From a checkpoint of a small mixture-of-experts model trained on Wikipedia.
Size: 9 layers, width 192, vocabulary 16384, 24.3M parameters.
Experts: 96 experts in each of 9 layers, 32 SwiGLU neurons an expert, a sigmoid router, a shared expert of 192 neurons.
Training: 545M tokens, 4161 steps.
Below are experts of layer 3 (counted from 0) of a mixture-of-experts language model. Rows are named router (the router's row for the expert), gate (a neuron's input weights, with its number), up (a neuron's input weights, with its number) and show model dimensions 64-127. Each number is 128 + 32 x the weight over its row's rms, rounded and kept within 0 to 255.
After each expert's rows: a language model's description of what the expert responds to. This comes from a sample of Wikipedia text that the model never trained on.

# expert 55
router [152 102 116 101 112 136 161 101 157 158 148 168 168 165 126  91 133 120 138 122 153 165 124 166 153 107 102 142 184 148 129  67 150 121  94 166 134 130 186 124 144  70 148  95 146  81 167 116  74 129 115 133 137  74 171 118 110 140 183 178  91 159  86 132]
gate1 [193 144 155  77 120 138  80 130 182 146 111 151 132 215 151 168 133 104 140 109 114 136 146 177 151 128 133  78 149 136 128  88 123  90 170  97 127 133 156 172 134 106 123 149 125 156 135 156 116  97 135 163  78 122 125 186 101 153 172 194 138 157 145 148]
up1 [189 125 181 115  75 141  72 168 137 172 127 198 122 165  92 121 133 156  97 137 128 131 154 216 142  99  99 106 137  83 133 144 203  65 165 137 143 113 143 178 111 141 117 134 122 130 158  77 136 111  98 146  96 141 114 157 137 114 160 134 165 145 127 129]
gate2 [156 115 147 143 117 111 148 170 161 182 154 152 138 121 156 103 103 131 144 100 191 173 115 150  87 109 128  90 105 162 111 137 128 105 129  67 110 197 140 150 116  78 127  72 173 135 139 100  99 153 102  83 155 142  81  93 116 183 171 118  97 122 139 132]
up2 [114 144  84 163  91 101 138 126 100 152  89 125 165 148 184 138 162  99 127 100 131 124 150 183 135 159 145  77 154 115 166 139 116 116 117  54 130  81 131 136  68  88 119 158 124 115 148  77 173  88 102 114 113 106 149 146 115 107 131 181  78 100 143 104]
gate3 [189 129 158  82  85 121 202 139 165 101  75 133 110 126 129 144 133 121  77 126  84 149 183 142 136 152 116 113 159  96 118 110 142 115 172 128 137 130 124 116 141 177 175 186 159  86 114 211 152 139  94 122  69 115 153  96 135 167 114 224 165  84  91 147]
up3 [ 48 147 121 125 194 135  80 148 146  73 124 121  81 127  82  92 124 157 119 136  76  92 181 103 133 207 127  82  78 118 112  85 104 156 102 151 141 142 116 158 162 117 137 120 108 159 109  96 101 101  74 111 104  70 111  75 136 140 115 149  85 148 130 117]
It responds to: Function words joining phrases in running prose, chiefly and, of, to, by, with, from, as in forgot to pay.

# expert 12
router [ 85  69 101 173 119 168 155 148  80 155 155 189 155 123 150 119 164  99 107  51 112 125 143 139  88 151  72 192  69 154 155 141 115 147  65 140 102 136 177 109 129 149 153 149  79  77 135 126 141  97  71 141 115 112 138 162  57 108  93 147  82 186  92 132]
gate0 [147 139 131 132 129 124 141 151 125 112 142 149 149  88 174 107 160  95 101 119 164 100 159 125 150 146 102 163 140 131 121 108 118  95 136 143 128 155 116  81 133 150 103 145  41 169  72 108 143 194  45 132  61  72  97  96 149  89 136 166  55 168 188  97]
up0 [104 104 129  82 154 176 124 121 166 144 102 116 161 123 116 138 101 119 110 107 210  61 129 145 151 104 147 131  68  70 189 147  69 103 177 159 157  83 148  90 145 192 183 121 121 126 170 148  86 173 140 161 124 119 144 162 144 123 149 181 161 129 152 107]
gate1 [151 120  94 156 184  74  51 205  96 170 171 160 103 175 185 160 123 118 115 152 165  64 101 178 130  91 149 185 121 107 113  68 114  95 120 119 136 144 101 117 104 160  72 120 182 141  95 117  88 122 115 165 106 170  77 108 124 130 116 133 135 132  98 133]
up1 [147 176 100 186 120  61  87 152 118 142 159 113 139 107  82 143 159 157 127 119  95 150 152  95 162 124 136 115 123 181 131 139 175 117  84  80 161 128 132 135 180 130 115  71 120 156 121  91 105  87 125 100 125 102 187 153 110 117 115 184 200  62 151 150]
gate2 [169 113  99 158  67 161 125 147 131  78 104 142 112 158 206 170 171 122  97  79  94 137 131 174 109 114 171 142 124 200 129 110 111 130 124  87 135 159  59  86 143 136 140 129  86 115 131 116 149 187  85 106  99 112  85 203  66 142 120 165 108 101 143 145]
up2 [135 151 163 146 121 141 213 199 132  63 137 123 119 139 175 129 113 130 140 140 100 132  97 114 114 127 127 147 146 127  88 151 125 125 148 151 115 110 120 107 166 126 135 176  98 149 130 145 151 137  67 157 106 166 168 121  77 156 106 116 116 172  77 169]
It responds to: Indefinite articles a and an, sentence-initial He, This, A, and list dashes or table pipes at line starts in biographies and infoboxes.

# expert 13
router [173 218 144 149 152 132 105 168 108 105 139  76 142  96 136  96 133  94 107 164  85  85  96  89  86 160 182 171 115 107 126 119 150 147 104 143 157 111 136 134 165 124 153 112 141 115 113 112 156 146 137 150 116  97 138 143 129 165 126 101 117 214 127 176]
gate1 [146 185 167 110 135 163 100 126 142 129  73 137 190 122 108 132 122 131 129 212 116 102  47 128 119 137 124  80 134 104  82 139 145 123  98 184 140 163  88 230 185 121 140 122 157 114 125 129 139 153 106 130 146 139 115 106 139 182  67 144  49 153 100 161]
up1 [127 122  90 156 131 123  85 149 150 110 160  75 158 115 151 150 133 113 117 136 148  88  75  63  89  97 131  44 111  68 172 172 113 166 160 174  75 130 123 185 169  79  97 121  96 150 204 147 133 198  93 118 181 139 115 134 154 163  65 164 116  89 122 123]
gate2 [106 179 162  86  82 135 172 148 164 142 156  98 145 131 173 148 132 138  97 172 116 106  51  51  92 119  96  80  73 104  72 105 129  69 154 150 145 155  93  93 138 150 141 133 149 149 193 111  75 169 141 119  54 128 107 195 101 129 115 140 152 124 125  66]
up2 [141 135 110 162 115 156  78 118 116 107 191 112 161 116 205 170 139 146 165  77 198 152 139 141  93  75 101 131 137 116 171 119  49 135 152 136 147  91 132  99 142 117 164 117 163 146 157 143 164  47 117 159 144 150  82 170  98 120 165 148 104 184 150 133]
gate3 [160 100  65 104 138 113 139 170  54 125 124  86  83 149 119 162 112 127 130 132  90  42  84 108 200 154 169 112 119 135 176  98 141 108 144 128 166 116  73 132 159 113 105 188 141 114 113 136  49 183  77 182 174 144  97 133 115 116 124  81 102 120 172 151]
up3 [100  74 137 129 157 137 139 108 157 148 151 112  99 117  82  72  57 150  64 148 150 163 135 192 125 147 133  88 164 136 130  42 132 177 132  64 138 121 138 156 110 114 169 136 164  80 121 133 171 149 161 136 146 156 122 175 209  89 162 124 155 158 143 108]
It responds to: Short inner or final pieces of words and names, often foreign names in tables, such as Granth-am, Red-d-ick, am-ph-ibious.

# expert 7
router [120  84 133 145 101 115 128 142 121 122 150 157 183 104 133 108 101 120 175 119  69 124 165 126  97 110  38 154 132  75 151 145 138 168 140 116  89 104 146  57 139 154 129 102 133  79 152 105 110 142 123 134 102 148 133 135 117 127  61 112 172 172 109 180]
gate0 [148 202 100 153 118 122 121 222 145 147 131 147 134 161 194 133  99 165 161 150 120 103  85 110  86 108 116 168  82 158 160  98 189 162 138  83 156 140 193 145 190 128 118 172 147 168 100 184 170 180 104 140  65 112 142 143 137 136  93 139 129 119 155 144]
up0 [124 111 127 164 119 152 123 105 132 141 110 122 148 101 130  78 125 145 167  90 170 177 150 153 196 111 169 142  70 110 160 109  84 142 177 184  75  94  84 131  94 112 125  59 129 107 139 147 103 112 138  81 157 125 155  79 161  87 155 132 101 132 119 100]
gate1 [162 129 154 135 144  91 106  91 139  62 176 198 179 142 152 113 182  60 117 125  99 121 141 145 162 160  87  86 160 101 139  95 169  78 120 155 122 176 135 120 193 100 112 175  96 120 194 128 135 150 129 178 128  88 136 118 144 138 112 112  85 127 110 132]
up1 [148 172 137 125 144 130 131 144 103 153 142 153 119 137  86 134 137  24 118 129 110  96 127 132 201 173 142 100 149  96 135 147 193 107 153 153 124 110 134  93 119 149 178 115 115 123 152 142 127  79 119 105  81 109  87 124 144 150 135 144 142 120 145  82]
gate2 [151 109 128  52 159 159 185  73 162  98  99 106  91 182 142  95 101 111 142 103 163 112 155 158 148 132 176 126 156 115 107 120 124 100 117 177 174 140 164 186 131 108 180 142 119 134 176 133  75 187 165 172  96 123 126 128 209 119 113 166  91 143 115 161]
up2 [116 140 110 102 100 126 164 124 143  53 105 109 143 113 150  65 119  47 154 117 125 163 104 132 163 198 144 136 154  87 111 142  87 112 115 164 117 119 199 179  88 105 143 132  91 148  99 126  94 144 130 133 117 125 141 134 227 138 135 132 127 129 151 136]
It responds to: Row-opening pipes in tables, list-item hyphens, heading equals signs, and sentence-final periods before paragraph breaks or headings.

# expert 54
router [144 106 138 121  82 150 146 116  88 190 174  93 120 101 144 120 130 126 160 117 118  82 127 131 145 160  90 105 181 125 169 186 147 137 142 155 123  91 149 144 155 130 106 125 131 140 137 124  80 128 124 139 125 100 203 154  76 100  65 117 167 135 101 129]
gate0 [127 195 107 138  82 128 171  82 145 191 126 106 165 171 134 103 152 165 192 110 113 115 155  98 149 113 130 154  62 194 110 111 115 110 141 196 139 158 106 119 186  95 119 146 132 146 139 151 112 143  82  98  89 129  88 101 174 129 103  88 171 153 109 159]
up0 [100  94 115 121 117 113 128 135  83  72  48 185  89 121 112 174 132 118  96 143 120 148 121 127 151 108 151 133  97 121 161 137  93 176 139  84 168 139 108 118 104 154 154  70  62 125 150 134 117 137 148 100 117 143 168 140 148 178 142 144  56  77 126 127]
gate1 [175 100 104 183  98  82 150 137  75 129 129  93 133 202 106 176 141 142 159 125 159 137 123 145 112 142  63 161 113 148 122 120 144  99 140 166 197 117 134 139 148 170  93 173 155 129 142 149 161 117  88 112 135 142 163 174 106 113 123 166 180 137 105 206]
up1 [154 104 113  98  98 133 176 136  81 105 113 156  76 205  95 224 121 150 135 173 176  70 104  86 103 105 147 136  93 121 143 136  95 132 176 156 139 155  83  74 137 108 122 100 155  88 121  91 134 158 120 105 115 131 119 141 133 132 159 101 127 141 114 189]
gate2 [213 117 120  92 130  86 201 113 182 152 130 128  87 130 119 119 164 149 146 121 102  86 115  93 157 102 152 145 134 137  87 159 104 116  75 103 148 112 158 131 150 125 171 128 136 168  93 130 112 192 107 140 141 170 123 158 119 106 132 122 156 153  48 146]
up2 [111  88 133 182 104 125  53  95 124 170 141 164 131 106  56  90 126 123 113 121 180 147 164 151 146 118 176 116 132 146 144 109 124 116 118 110 123 151 143 131 143 122 135 137 176  91 118 160 123 134 147 112  31  97  97 120 148 138 115 133 138  80 197  95]
It responds to: Table delimiters, opening parentheses, and first pieces of words after headings or cell boundaries, such as Kab-, Dep-, Ch-, Flu-.

# expert 3
router [ 76 186 175 177 134 188 167 142 128  99 186 135 166  71 125 114 134 130 118 158 138 151 178 136  85 176  75 137 126 103 136 132 135 108 114 167 162 148 140 147 116 144 165  96 156 130  84 147 155  94 152 131  99 196 167  97 116 107 120  66 130 117 139 109]
gate0 [107 195  61 102 108 157 138 129 130  87 126 144 116 156 120 160 132 213  98 124 144 143 128 168 103 160 170 180 113 201  91 130 110  95 102 143 111 172 193 127 112 168 157 161 100 137 138 116 104 174  96 143 147 142 155 108 159  82 181 139 179  87 128 102]
up0 [121 109 105 144 150 135  91  96  99 172 143  95 125 172  77 113 129 104 150 167 140 144 104  14 183 130 111 110 152 116 151  94  72 158 134 143  82 119  76 176  88  83 148  72 147 144 139 164 126  87  93 115 162 128 153 165 101 174 142 125 132 144 143  98]
gate1 [101 112 110 127 132 112 137 196 152 102 109 128 100 131 182  93 132 106 156 130 108 192 156  84 132 165 156 158 109 155 103  85 113  52 144  74 135 208 135 148 114 129 123  81  74 126  81 160 169 138 128 133 163 148 111 141 123 109 112 139 168  95 145 119]
up1 [164 188 155 153 149 103 114  93 101 126  94 141 176 120 143 112 176 145 128 166 136  95 110 219 118 119 182 123 172  89 129 161 145 169 133 123 120  73  77 168 118  95  59 123 137 131 151 141  89 161 162  89 102 101 124 129 124 119 133 125 156 157 156 130]
gate2 [104 136 128 122 162 112 180 144 119 122 111 122 115 124 103 167 134 126 120 159 117  67 105 110  91 160  97 116 132 122 185 152  82 121 127 162  96 185 115 142 127  85 147 127 127 100  93 189  96 121 111 169 110  98 143 108 124 168 170  93 110 140 126 133]
up2 [ 99 209 110 115 198 105  77  81  84  87 180 119 117 105  75 142  70 113 135 179  86 169 118 126 147 147 111 107 165 145  81 143 131 161 138 136 132 145 104 117 128  90 124 108 172 107 141 192 119 141 166 141  93  79 138  73 145 170 120 145 156  91  73 155]
It responds to: Numeric tokens and number words in tables, dates, scores and measurements, such as 2:39, 182 cm, January 9, two.

# expert 19
router [103 146 176 127 104 126  96  94 184 122 101 101 104 107  84 108 100 172 146  49 111 103 158 155 142  86 111 116 116 113 143 188 141 185 102 137 110 101  51 133 133 134 116 127 141  95 139 134  77 110 146 181 132 108 116  87 173 144 111 139 121 158 133 172]
gate1 [138 171 141 101 140 153 123 154 129 159 107 128  61 177  96 137 129  85 106 107 114  82  79 121 110 116 142 114 118 162 163 149  48 148  78 141  91 137 140  96 163 104  84 159 154 137 148 128 108 143 147 164 114 135 157  79 115 143  51 126  83 156 177 178]
up1 [105  56 138  53 113 123 116 114 123 169 141 134  99 102  90 130 168 116 114 112 105 152 166  87  87 118 120  97  93  93 113 116 145 131 134 105 157 102 135 113  90 113 152 142 159  84 114 120 124 103 116  93 120 147  98 166 133  66 136 153 130  87 148 141]
gate2 [119 151 155 119 133  98 152  94 127  87 140 164 143 124 125 150 151 136 163 159 146 117 131 128 122 132 146 154 157 158  94 156 136 147 120 152 207 135 171 167 105 183  86  78 112 189  91 136  84  93 103 114 129 119 120 120  83 203  95 169 110 128 181 114]
up2 [174 134 154 102 195 110 139 157 152 161 153  99  84 110 153 129  89  77 155  90 168 146 114  89 175 203 143 125 168 149 163  68  73  90 114 130 134 113 149 112 112  86 112 167 196 132 102 104 127 123 187 141 157  81 117 161 122 143 100 112 139 171 111 203]
gate3 [120  93 104 118 103 136 195 155 142 128 140  90 164 143 122 125 170 163 121 138 132 145 133 146  93 134 124 129  74 138 146 116 117 137 161 134 138 133 145  90 162 132 176 173 116 150  86 120  83 127 152 108 167 112 166 148 129  59 148 135  94 123 156 145]
up3 [131 142  67 124 162  88 142  70 146 151 129  91 178  99 131  68 104  86  95 167 121 164 145  72 131 126 112 144 125 133 102 151 203 100 104 137  94 110  83 126 168 161 133 147 165 166 188 149 199 106 159 126 125 115 129 138  73 176 124 129 155 134  96 165]
It responds to: Closing quotation marks, parentheses and brackets, plus commas, periods and pipes ending a name or title, e.g. "Betty", "banana".

# expert 50
router [102 194 104  91 126 120 118 124 184  39  99  80 119  78 143 130  90 187 148  77 135 125 133 163  99 199  79 101 189 134 121 181 176 136 115 112 163 140 145 152 144 100 146 107 162 124  92 113 146  95  60 144  62 103 106  95 107 141  69 130 131 117 128 140]
gate1 [120 104 134 130 122 146 159  95 162  79  95 118 138 157 124 174 152 131  95  84  90 128 135 168 121 151  94 172 113 167  56 117 132 166  64 171  85 142  99 105  75  83 141 108  81 108  93 102 150 169 155 123 143 166 184 138 133  89 161 167 177 171 124  95]
up1 [126 149 170 123 127 108 156 132 141  74 101 120 102 139  86 152 145 131 104 116 165 131 118 131  90 159 119  81 158 110  63 136 141 214 141 109 147  81  51  97 120 119 167 109 162 122  98 110  99 111 185  57 142 209 126 166 160 104 134 165 134  75 107 110]
gate2 [131 152 173 183 137  88 157 141 127 132 128 121 172  92 129 149 135 139 116 122 167  50 109 161 182 115 104 146  62 141 125  98  92 149 120 163 159 152  86 106 154 162 144 152 130  90  88 164 145 161 135 100 154  39 152 127 162 146 179 141 106 139 108 145]
up2 [162 161 107 179 107 143 146  99 138 150  63  96 112 145  53 109  92  88 116 138 122 132 125  52  99 162 145 158  77 108 161 125 106 129 154 157 131 107 146 133 134 108 137 127 169 117 135 147 100 124 146 193 151 115 164 123 129 186 105 114  79 110 123 191]
gate3 [126 181 147 197 112 141 112 182 136  97 164 136 147 152  97 169 133 159  40 136 136 172 134 127 121 128 120 133 173  75  50 151 173 131  86  69 138 169 133 144 184 135  65 185 145 156 111 125  98 124  93  69 119  87 131 124 142 190 147 149 115  97 162 125]
up3 [155 118 105  81 135 132 113 150 103 150 122 141 131 103 168 124 109  82 196 147  88 143 122  79 155 111 137 158 128 140 144  97 134 105 186  78 132 116 110  65 102  86 148 105 110 100 149 149 190 163 198 154 149 170 105 136 128  95  70 150 131  95 112 111]
It responds to: Periods and other punctuation ending a sentence or line, often before a paragraph break or heading, such as species xenostridulans., 2 June.

# expert 18
router [126 159 128 153 183 120 135 134 210  55 145 153  93  99 163  78 115 154 134 159 137 119 152  70 119 152 137 124 125 114 180 159 171 166 131  65 145 135 139 144 139 136 111 104  96  98  53 129 143 128 152  66 120  72  69 162  83 176  80 104  90 103  90 201]
gate0 [152 173 118 145 129  92  77 148 124 131  76 157 201 162 114 136 210 110 119 167 181  83 106 162 136  91  98 134  90 117  65 121 103 152  87 127 112 177  59 153  78 120 148 153 153 156 100 112 134  93 100  96 111 115 127 149 120 119 103 138  88 116 108 124]
up0 [145  86 134 151 136 182 151 131 159 144 133  79 103  75 155 118 139 140 108 160 121 169 156 126 124  81  74 100  98 122  98 145 133 180 144  87 145 154 110 139 118 122 144  81 125 158 127  87  72  58  60 124 146  82 156 197  82 113 145 162 162  91 113 152]
gate1 [171  66  92  98 179  71 225 111 152 102 107 115  98 103 112 106 154 138 189 150 159  80  74 100 220 158 103 131 140 133  93 121 161 114 114  76 128 137  99 146 148 134 129 163 136 151 119 139 119 136 138 132  96 169 134 136  84  95 104 164 100  86 138 139]
up1 [ 98  88  94 104 156 145 202 130 117 127  94  67  85 124 109 109 164 134 162 114 111  92 125  81 207 132 141 127 139 121 123 146 134 176 141 159 150 149 108 142 121 135  80 104  73 130  91 187 111 170 118 114 140 142 143 111  96 149  99 113 104 141 110 171]
gate2 [157 123 112 116 216 136 200 102 203 150  93 154 112 161 135 131 128 145 134 112 162 144 114 108 141 112 157 136 117 123 131  87 117 115 172 106 125 184 111 140 124 148  93 187 145  91  68 165 166 193 190 111 117 104 109 142  91 108  90 158  50 115  77  96]
up2 [ 61 135 118 125 118 124 143 153 200  55 110 113 127 115 160 166 110  82 165 136 183 177 129  32  91 113 163 120 142 136  58 110 130 109 145 141  72 116 152  99 119 162 101  94 150 126  92 131  89 112 149 104 100  75  96 101 165 151  87  77 195 149 113 121]
It responds to: Letter and syllable pieces inside foreign place and personal names, such as Sevast-op-ol, Lazare-v-sk, Hoseyn-abad, Wash-ington, United.

# expert 60
router [148 128  98 112  86  93 162 130  96 130 150 189 135 112 111 101  75 152 114  85 166 131 175 147 143  80 138  96 112 128 112  92 129 134  71  87 108  68 139 129 208 101  83  96 142 133 122 118 102  69 139  67 165  84 112 113 131 135 105 119 127 137 107  86]
gate0 [177 177 206  51 139 113 165 107 148 165  92 158 121 165 130 141 113 151 171 101 152 133 108 132 140 134 120 140 127 114 130  91 129 138  95 140  84 165 163 173  80 122  82 108 129 129 122 147 155 147 135 121 124 177 145 160  95 130 101 185 115 121  70 114]
up0 [120 175 101 122  96 170 187 124 119 125 132  91 136 102  47 115 174 120 141  93 138 110 113 161 144  63 132 101  87 127 146 123  51 137 134 108 166 125 179 102 121 159 134 138 103 112 137 147  99  99 117  95  67 190 121 109 138 146 121  50 161 109 163  93]
gate1 [190  68 159 139  71  65 140 142  76 119 156 146 130 145 115  80  72 119 152 108 146 135 182 161 123 119 121 131 145 154 158  78 172 165 109 102 143 125 167 218 160 105 103 128 101 144 131 126 126 120  88 118 112  99 135 201 157 134 123 172 161 169 159 167]
up1 [158  96 124  85  77  87 191 139 141 129 157 140 126  94 138 124 138 106 107 134 162 155 113 109 110 138 146 109 244  81 107 125 118 131 117  99 103  93  65 167 167 153  64 105 118 127 119 176 110  86 106 125  77 168 103 146 138 151 161 196 189 116 154  93]
gate2 [189  92 128 158 132 112 151 151 110 159 161 180 164 113 108 109 146 187  85 163 134  74  90 133 104 199 145 121  97  48 110 123 150  40 156 112  83 115 146 110 118  95 130 177 138 121  93 153 124 126 171  91 139 148 168 121 122 108 140 161  72 116 115  65]
up2 [186 128 173 199 126 136 175 121 128 144 195 123 129 120 125 129 168 191  98  98 111 120 129 102  86 111 158 147 110 108 148  48 133  79 158  99 144 160 144  71 119 126 154 155 107 136 158 158 130 121 193  87  85 181 137 120 146 158 121 136 116 102  47 127]
It responds to: Single consonant letters or clusters inside or starting names and abbreviations, such as Jr, Esq, McK-agan, Des-j-ardins, Br, Kl.

# expert 16
router [ 88 107 106 146 118 108 105 100 179 169 126 125  90 114 137 117 122 169 114 126 129 144 188 156 113 155 131 166  66  85 211 161 156 106 108 113 144  95 120 129 175 230 130  54 132  55  74 132 161 140 157  91 158 143 131 107 153 110 109 217 173 114 106 169]
gate1 [131 135 124  85 141 109 139 182 146 103 137  82 124 170  94 166 131 158 140  83 190  97 154 141 144 204 129 102  89 115 171 103 180 123  83 119 169  92  96 133 134 200 134 120  93 218  73  95 124 178 107 174 113 152 125 117 192 128  82 145 158 145 103 105]
up1 [179 140  88 106 179 148 124 104 119 145 125 117 125 131 148 180 142  91 129 129 155  73 158 120 161 107 126 124 136  83 180 100 132 142  68 139 125  82 120 113  80 166 115 155 145 141 149 123 184 167 132 181 146 149 114 117 161  69 104 112 106  65 115 166]
gate2 [138 170 120  64 165 127  65 159 110 140 127 122  81 109 132 165 121 124  85 163 124 136 130 101 133  99 116 145 122 137 158 216 132 115  96 108  76 184 125 121 205 134  61 131  84 110 106  66 102 140 135 120  98 121  47  47 161 170 113 123 119 138 166 131]
up2 [163 173  83 134 121 108 109  93 161 154 160 119 117 114  88  58 113  72  99 108 111 158 138  76 139  75 142 124 123 136 130 182 161 169  68 110  99 140 103 153 197 138  65 117  94 148 150 150 163 184 120 133 145 174  62  85  77 153 133 101  81 145 151 138]
gate3 [129 145  95 139 114 119 122 122 155 154 107  92 120  99 139 109  99 115 119 135 107 114  86 143 126 152 107 113 136 145 153  93  86  72 130 147 125 185  95 104 137 202  95  77  91  79  90  65  72  76 131 102 113 153  94 109 162 113  40 177 136  77  82 146]
up3 [143  80 161 143  60 120 109 107 110 159 177 138 132 161 123  75 103  87 156 155  98 135  92 165 164  99 122 113 148 138 131 110 140  77  96  88  86 116 121 138 124  88 107 122 116 143  97  98  53 113  89  63 109 167  66 143 212 127 151 152 135 119  85 110]
It responds to: Pipe separators, punctuation and labels in numeric tables and census statistics, such as the | between vote counts, and "from" in age breakdowns.

# expert 63
router [ 98 115 171 127  96  74 120 121  97 144  63 100 158 114 104  95  74 127 132 145  56 153 157 151  81 191 122 155 104  68 119 120 162 161  99 137 126 144 120 143 147 103  93 112 139  98 129  85 150 117 128 139  39 116 109 128 132 130 123 159 178  83 148 153]
gate0 [163 176 121 140 170 170 215 133 121 120 108 159 170 140 167 180 183 127 119 142 134 145 145 135 133 161  99 118 101  69 124 101 197 151  50  99 106 147  86 113  89  97 122 123 137 172 149 185 171 117 112 113 133 143 136 157 137 140  95 131  70  45 101 143]
up0 [123 163 167 116 131 154  96 121 136 153 113 156  99 120 145 135  93 161  71  78 109  82  79  92 116  76 105 157 147 178 129 143  98 155 157  73 139  83 124 163 181 191 133 147 108 107 116 182 102 125 133 158 181 140 124 103  97  52 124 111 140 201 174 168]
gate1 [160 130 140  90 150  80 163 194  72 128  99 130 167 158 123 142 121 116  52 131  81 117 138 141  99 110 113 123 127  99  79  78 146 115 167 129 108 181 154 142 182  97  78 140 117 139  95 135 125 109  99 126  76  97 141 151 130 142 121 135 111  62 129 178]
up1 [131 104 169 102  66  78 123 128 131 131 138 165 121 100  94 163  88 123 206 143 132 137  96 101 138 174 149 136 139 106 138 156  93 163 143 137 125 152 144 148 112 164 118 147 163 105  72 143 169  78 127 164  92  79 157 144 148  75 158 147 127  48  98 129]
gate2 [ 74  96  98 145 105  70 116  89 114 111  87  91  83 170 104 110 145  89  88 121 104 179 128 140 131 215 115 218 150 122 140 125 113 136  94 137 159 157 131 135 163 102  91 140 102 139 111 102 144 119  67 133  94 109 157 169 149 136  47 149 150  65 155 106]
up2 [171 150 139 117 135  81  95 117 138 167 129 109 118 139  95 127 121  56 129 146 109 190  66 188 113 193 152 185 127  90 104 115  62  98  91 133 149 117 128 120 131 111 113 113 106 152  85 151 154 109 107 102  98 112 140 149 115 189 130 134 100 112 122  96]
It responds to: Table separators, blank spaces and dates in tables, plus odd word pieces in foreign names, such as Ber-f-in, DeSte-f-ano.

# expert 32
router [ 97 131 137 150 144 169  95  76 138 163 140  73 118  97 118 109  87 155 125 127 105  96 155 167  79 166  99 126  88  85 162 186 152 121 102 136 126  90 154 136 122 177 135 113 157  75  84  76 155 103 147  98  96 152 113 148  84 111 153 137 163 162 100 142]
gate0 [143 100 145 116 158 105  84 103  81 155 166 124 158 143 136 178  90  95 119  93 106 124 173 119 150 151  90 143  78  99  74 140 160 141 123 168 122 187  71 126 164 139 137 155 116 138  64 156 188 116 157 130 174 128 144 106 134 102 124 159  97 161 144 101]
up0 [135 165 168 126 119  74 153 111  52 128  66 144 121  74 164 159 170 114  81 138 148 120 123  86 164 182 134 140 125 113 114 124 136  90 116 120 143 137 145  93 127  99  83 116  73 117 126 106 110 129 126  86 145 147 181 138 141  90 122 110  88 134 131  92]
gate1 [124 108  97 107 106  77 104  92 179 160 144 164 148 173 144 133 129  85 104 143 152 170 118 187 154 154 120 117 165 197  92  99 132  86 152 172 114 167 123 139 146 156  99 144 130 189 150 102 135 141 133 189 121 194 123  84 137 193 120 140  92 128 179  66]
up1 [157 114  39 146 173 114 167 146 116 141  94 149 128 155 105 128 160 129 179 149 109 174 103 124 104 163 152 161 125 152  96 115  85 166 163 117 195 123 132 122 122  97 121 144 155  92 175 107 119  80 163  85 142 153 169 126  82 172 112 119 107 102 109 118]
gate2 [160 168 174  83  88 143 141  40 166 125 130 143  62 133 152 130 155 100 167 175 189 128 102 134 183 118 130 135 151  88 123 175 114  91 130 153 118 172 102 140 124 117 140 121  98 160  89 169 132 100  37 177 164 100 131  76 193 107 153 124 156 136 171 107]
up2 [155 129 213 163 104 120 120  80 113  85 116 104 132 145 127 133 125 108 181 161  92 152 127 119 146  71 106 119 173 140 141 149 142 106 159 114 136 218 153 103  94 157 103 127 115 133 108  78 162 172  88 160 199 113  81 128 176 111 136  77 142 123 104 100]
It responds to: Subject pronouns like he, He, They, It opening a clause in biographies, plus section heading marks == and === and periods.

# expert 48
router [153 135  89 126 135 139 115 133 133 141 116  99 117 128  52 120 150  96  64 131  68 172 185  59 106  95 126 121  80 170 141 153 106 161  90 132 118 118 154  75 115 115 139  86 135  81 146 107 119 114 160 113 143 146  57 148 142  84 179 230 132  74 118  91]
gate1 [109 135 136 150 128 167 128 207 129  90 108 137 108 121  26 122 130 163 145 147  89  47 158 102 137 129 101 126 141 120  55 126 103 121 156 123 120  99  86 128 140 106 127 107 160 151  98 121 144 156  66  69 111 152 153 146 188  99 114 192 141 111 104 131]
up1 [190 123 140 133 167  77 148 148 118 104 117 151 141 204 163  97 121 157 137 144 125 118  74 207 118 118 158  98 195 160 130  92 100 122  92  69 126 135 168 162 175 138 161 135 149 166 127 200 122  74 145  65  82 105  99 141 148  74 176 181 125 110 138 127]
gate2 [133 127 109 145 104 116  87 125 124 127 157 115 177 161 122 135  32 168 113 151 119  95 165 103 127 129 101  73 113 135 108 119 177  86  80 136 126 114  62 131  67 107 137 136 135 179 129 142 115 154 142 111 139  86 120  96 102 113 132 127 140 209 144 127]
up2 [135 100 161 134 132  96 118 132  98 175  93 147 115 195 145 105 110 129 124 124 175 122 110 123 112 148 149 202 118 160 166 122 100  66 121 133 119 149 145 197 142 141 166 197  62 163 125 130 194  61 120 119  87 133 132 155 184 141 132 121 123  88 176 150]
gate3 [ 77 154 128 154 154 180 133  94 170 124 140 140 195 147 152 110 151 102 119 126 149 198  70  91 121 165 110 127 134 135 115 149 100 107 124 152 112 180 106  93  62 123  86 139 140  48 164 161 112 137 156  90 103 119 158 121 159 122 141 135 116 133  79 129]
up3 [113 105  90 138 138 115 107 128 115  90  94 111 170 148  80 174 179  53  57 108  26 150  82  92 102 146 140  65  91 144  69 121  66 173 134 125 172 135 125 147 101  78 127 146 188 122 154 119  94  81 142  66  97 122  89 123 160  84 135 124  98 134 160 109]
It responds to: Finite verbs and prepositions right after a subject, such as was, is, have, had, became, and as in cast lists like Christina Hendricks as April.